Below are experts of layer 3 (counted from 0) of a mixture-of-experts language model. Rows are named router (the router's row for the expert), up (a neuron's input weights, with its number), down (a neuron's output weights, with its number) and show model dimensions 64-127. Each number is 128 + 24 x the weight over its row's rms, rounded and kept within 0 to 255. Numbers have three digits each.
Before each expert's rows: "gets" lists some tokens that make up at least twice as much of what it gets as of all text; "comes before" lists some tokens at least twice as common just after its tokens as in all text. This comes from a sample of Wikipedia text that the model never trained on. Tokens count by the router's weight.

# expert 43
gets: " ", ":", ".", ";", "0", "–"
comes before: "1", "2", "0", " ", "3", "4"
router:103119087110106160100120107132156163096145140147146126152164090108110120048129105137121085141163119109112137140122118060138136089147141122132131164114127147112141104121139146170127137129106155
up4:104123161109124141094134129127114090127104113129129088163108098135088151129138086132126156122127114118145149139125115131145109090147126127127131177101127084144128116155102128156116147096095159
down4:149106140118123108131158120085162104134113108139153116075169119148139110164138123055089159112110165161179157078105145130107130150128135160176097153137141143123125120121143108116147109113134139
up5:153108158089145129130102109130154141100173141091153169122159171124150129132080082097146071123126096104130118154096131122116144114138149101171107164110140142148122125155071163139127124149130132
down5:150169150152096179150107132150127102141173099138159112096121134099100123108095074159112137125129130143090138138161114099160113132110085140169158126120122103163123127137127089114132153125126080

# expert 11
gets: " in", " of", " to", " on", " by", " from"
comes before: " the", " ", " a", " his", " their", " its"
router:085113134128163141136136130106148151122163152171159145107138113117143125109159131117100115144119133123117161111111143113157154115110159126130169166109126178097167132167147147180113139104107107
up4:138111081141132101140078160168158192130120129155132121136160103157095118114162133133139145103170087094134117119148119113114170101177093150135142128145114137145158146135164152127087122107154129
down4:117177143107114152152124102131173146140121095153129096141148165110117115095112088094124128151113159124115116104117127123093108141080138091132167144147146127114161133095127103130077121170150119
up5:128173144121093126138142162134121118134127151135136159105128140149088144117137112087127115115130120110118166142138142128160167147137149095120105131099102150122113162150170121162149139123133147
down5:172150135153111158111105114106142124139092121127126137103127125138114133102136109157139094145129087139109088126115085137150101101114102147112111152121128116129137123112134147138138108104174066

# expert 5
gets: "1", "9", "0", "th", "–", "o"
comes before: " ", "2", "1", "0", "4", "9"
router:126115110130111139116145131081144137090113121103130133126122097095138146121151127115131127112181111122159196126097152122173167131158133087122123158122104130107132157121141113172093107155113148
up0:147170069131081137104110119131139129129097106116113109166107132133108083143169125147151113157102102153132109160124130111155141114134122106150145129120131148121115116126137131132180151105106152
down0:150127149169145087080155114122163127074131158148163127175139126134087191142152142071156127155174126183132118132168110133140127117129156133123109101125127156119135125142143152159152103074092142
up1:162130075114142129155154088134116157106145100116141121137142125140113134168119144086134147105124104134102145104084114138142161130099127129157137095148138112120105154113143111125131151134104117
down1:146161130186090127137106109107113122139099147183129117102153147116112119122161143117106152055103173147137109132102164138125105143078124126137135128204121109137132131076130126147129124124136121

# expert 28
gets: "4", "7", "3", "0", "s", "6"
comes before: ",", " |", ".", ")", "–", " ("
router:109129149139160164152130152136149140099141189144110135106160127105118098106160124126120115150123098108168163139142122113154132108082144138139146140079114131113180144147173144164076117129110119
up0:158132132102142123155090098110165100098155180172139094130104142120134097117125175098154113145101119145154167136179121131110090133161090113157134120142115129110175112171127137159138111158117091
down0:063107155125153119172101082109142133151138109133113102121100141146138107129108105127118126123143126168111128127142127130141151085091173114142135116104149134177090118135125127080119099135145125
up1:099130148165127121161113129140165118130130153107129136122133150140121104135155148174087111141161132136110159104121118139143132094085125154150118134103098083157154141130153127126083139136154101
down1:136138142150157161134127112134135094152163116143118173124111133139132104156119162119105098126114128099123096100130126131130090162160115146147109119151138103103154113137135138133101138146120138

# expert 10
gets: ")", " |", "-", "),", " information", " election"
comes before: "\n", ":", "-", " by", ")", "–"
router:090101104140168175089149134125163120112118125129101129129142116127111130113130135110112130140122075148111141124111121099122142111100135129153148159076118138126165139154174115180115135092105119
up4:130139110089117112078155151114169141125108136102138154094123114142145144157127124079105085123143080127104072139131131114135141143143159119157152118104142170138173122143133110165133109160115133
down4:152109079134115082143131108137141088141115148152096134104152147124140070124097122148128148120115118146040141120102144137140124168086125085140104132120098122149128148114127124140140119097143131
up5:114143088093179118134092124130130144086122145096147150105117093141163126141152093140120150161097136129161132133134116104119119141183151136144102104178109147118142165136086174118088138118151133
down5:126126099182133137124090132103131106051157111180127119106138129093149179170108134116110159090066146130153111129153139115127140146124110123150129143123126140128076129143136112121137133154141103

# expert 45
gets: ".", ";", "\n", " ", " as", " –"
comes before: "\n", " The", "-", " In", " He", " It"
router:122123099118173162096148126113164125112137127149139152150134125108075130075185065122132099180159107145119137132109129111140149105158160137173117153112130146109182149129143128158133141131104135
up4:105124088116137113095147124131113111172116102163101128171141171115146115041162149170147154124139117141136146146115123130106157127133135145148126136122137112154141156185155149195107074112150123
down4:147121120098164118112142126136116090159110085137125145098132113129125109175102139157139129135133131142120067124161136100146184139165137110091106140095169129145104160146131119147127085139071089
up5:133162100111126140140114106129096102111124093159082153129098119167159130058141135127148107129162107105146101122164122117129144130117143138135107152112141152118103159129118099167129147120104123
down5:148137110131138161107142184143135153153110104071121123131153146138124154104130147121109141136109111118142083160109044103131107135167146131122146094115102099162103135146125094129130168121095132

# expert 31
gets: "s", "ers", "es", "ations", "os", "ions"
comes before: " of", ",", ".", " and", " in", " to"
router:083090126109154146135154121095130144117119160118127112119126085133124094110167117127126113133152093098160145155152135122142155127154165100143134133108106155111140105157142121135130134136115113
up0:093144115123143155102088123117139156142114153117120136163105115124118129116102151144154183111109111142147128163100126155174137154136096158176159152129101174118147106118110110129104074149098121
down0:147149116133120134147140106122126127131185123159106107152091138123133121123081103144127153140148134133186098122122162143157129107122119167087133181150106141169131169128134126125155173115118153
up1:137107171100108073096172096136129086118102155151101139161110147052131115136118111131111087170136118112120108170150129122120092098140179140140104132126157158138085150141146150153108146150108132
down1:098116098185152120134133119082162097149121111139086139082128133102128139136148109168163141135099113137139151123106116108089113177115116118167087135145139118131142161137128091124111112113110123

# expert 33
gets: " to", " in", " for", " of", " |", "|"
comes before: " the", " ", " a", " his", " be", " their"
router:078111117134149140149129119110181108111126142169142138104140110090097105111145147116114105142116137124122154128092131108135148117095142121135155162116118179077172155127150146157134154128122110
up0:141121119135148146110160162126167073086098131106122116077140111109148101110157137125143145157164096162129082117132122132124099156133088136138141119112168134129127114152134146173142135159150137
down0:135063102126131113121116117105146129107158139087129155131140126129135109178152175132147163146099172154197184106127132126096118141130107161165100104138142163097092104089151158154139116103137091
up1:130122092146104149138097132132114126122132126096160100150138147127155138135130130176103100160140109144158154097093134122198139120154091111128117089161154131139104168123136098131138141132129152
down1:124168141119130118117119153117122146133097119134117137126130153151138155129103102140100132153088126134131128118122097164076145172146150119138134100146138146132137109107163106098153163090199143

# expert 2
gets: "-", "\n", "|", " the", "==", "==="
comes before: "-", " ", "|", "\n", ":", " •"
router:080094131156146146109137139135149118100142136134119122143134127108114158110123126112125103148124129118126127123103115110120192096104138128167134130120123133099153159135155160173115121085117098
up15:100118153134156152123164171136119154126134136105145157135134115151116095155104139125129136119145117125113114113118156084106117126132121124135103178143142139104116153148093175148110136165166102
down15:111093082124110139156142117115085117121142176137098075116109124122114113111125167122135136139102109109138164166091130090118123129158093141100142101112122120161113153092122108093137151143117154
up16:096164106183153096121151094104124138121086144157115108116136128161154162136158117105101137106119139160151122174131113148129157144126101139131133212110120133094117127116130133206141127086115138
down16:088112151099112146104120133130130128154160105105139122139169126121147145122117105159139090116162090109101075111162157118160144096169149114153142153084122111111142103105122119112164129129103113

# expert 27
gets: "9", "0", "8", "5", "7", "3"
comes before: " |", "0", ".", "8", "5", "7"
router:082103086125129138132115130136174128077137143150092076130137103091114089106124143115118088165182113109139147150124125098147125089149136124137108178087141153117167138125173153145127137148114150
up18:057110095151085127113166118121102119113103170166146104125108152117107159143118142133126119134120152135146117177131111120174126116120157133098116187088135100142113149070145134112136109112140136
down18:130150132155176128088129131095137159162098098134133169131173098130086140144119173155112155122136089139121115082146154110122130157103124123120135133112126110164151124128126094139158123131171091
up19:122140120107108129115129123108132115179111112148129140104146162115096126145123138113097123129154118142085136158116098122160180154186133151123120098078120130113141150092139203179131122141132118
down19:167113153118181139085118150154116147118151141158136144148105102145115120158080124083115116126140141062125136109133152087136068128091129173153132158100114119116133097121158141140124107103142119

# expert 24
gets: "ed", "ing", "ated", " made", "es", "ate"
comes before: " to", " the", " in", " by", " a", " that"
router:102102090134162147134142112103159122123144128141136132129145095103128105117173137118116114168150085129146126125109153125141148115070173141122148189121113176088146129117156126137116121121084127
up4:170113133103106154153126117137173116151131137151149150119141109114123101095121116148150114176157105126162122109131197164159127165114135112124164126122134132152188132102128112128096139132099132
down4:101141101132122124130131108125129096163115168141097124108097120106133105142111133111088166160115152122080120128155155157158152146110119126133136088105130114159124171116104131124167123109147167
up5:147119136118159150135150127095151153139161115168109151143076113160122116135154156095087123105105135149102151162134112151084114123126153146114147185117141130113151124111128125174181141094138136
down5:136159121122109128132177113127126117159147146137105168133166153111099151077125185132159136130111138104119099149131095144112064150124097103090143118127129150194082147147119136115137118148126107

# expert 25
gets: " ", "1", "2", " $", "  ", " £"
comes before: "1", "2", "0", "9", "3", "4"
router:065136112108136125108126138089136130106142119147145137154128133119144095099145099124114085164158099135131158127101127088137133097155143129132142157108125167099167115139158149161097143128116128
up4:143120143147150112116118106132178132124173147117162125139106115115132128158149103129118138154135115145139097117114155149144136129143155117138144120142105160137165125111099157090165127095170146
down4:122129117123116122128148164107092121130149136150164101130148134134135114119078097121089113132125132167134142084115122150149121123114087156095154147146126085136099096116138164119136139168125077
up5:140099098138153115122132079126116130105140110149163134049139141127127122116186113114106149111158143162121107139115115169137147137121114103118129147144092158144121076093120129134159138151130160
down5:125178123127134094090131124146094152118072101123095110156102132150149150114152152111144146151142145133145145119100152106105138204145147126125127141155110134099152123121117130111103144105187099

# expert 35
gets: "0", "2", "5", "7", "6", "8"
comes before: " |", "–", "0", ")", "4", "."
router:109107113143139155140144145140174133095136148150130106109181089081114116082146131100119099148135087099141168121124125081159132106123139129132132164076121134122164129148172167161111118140122105
up0:165124126104148145122150125129133127099083138175128095188180089142107115141131178163120090109165125098134111125117118119135173135142154117156089112112141108114147102166149158137132100144100147
down0:098163079119127138159132098084103131121144121132104106073140102150091116157149124133138114175163089105151123101131131103115159156160133147152137102130074153139078112131124143163084141113101113
up1:132151112140149143141121119126196118103115151166112123115129130087097085141113141115102156151144145132132141120128128089138110154110153128156084163124156138122145125119136153127136131114125126
down1:146115127117150152139115154157122181142114131144119089097094121133165126108140138103107107138147090111121109156135142158101093100135143161151167154113113110166097135152147118082126112132146142

# expert 19
gets: "0", ")", " at", "\"", "%", "ing"
comes before: " |", " (", ";", "%", ")", "′"
router:110139108143145142093151115144126129128159135115109101120149146092141136090161091130146121141136094116123170141133120088137132149093148123166107180096106150137160137117143193147129135127110110
up0:163130123092156117114163110098105119093095128131135129175098119132117165141164105126112105133122160096139114116170113114104133112130106170114121214148129116134143142097153177105142125093131108
down0:090142120158164099134146181101107110120175145139135139112144106131122132160135131155089167123112136128124054077151121112113107123139110132126127123138165156065127125105118105137144106133123102
up1:161138103153150052150135113098093125134117173117150128147142156146147128152127128138143099171142115141143131123133148106140123133138147145137124189163144145161150164089084132150150124137131108
down1:140123108110182103141105137127119134076141071061122124076127153112129125103112152106135127129125131093158140131106108159120074120119140128149123150158083113085157116115151138121109140116146161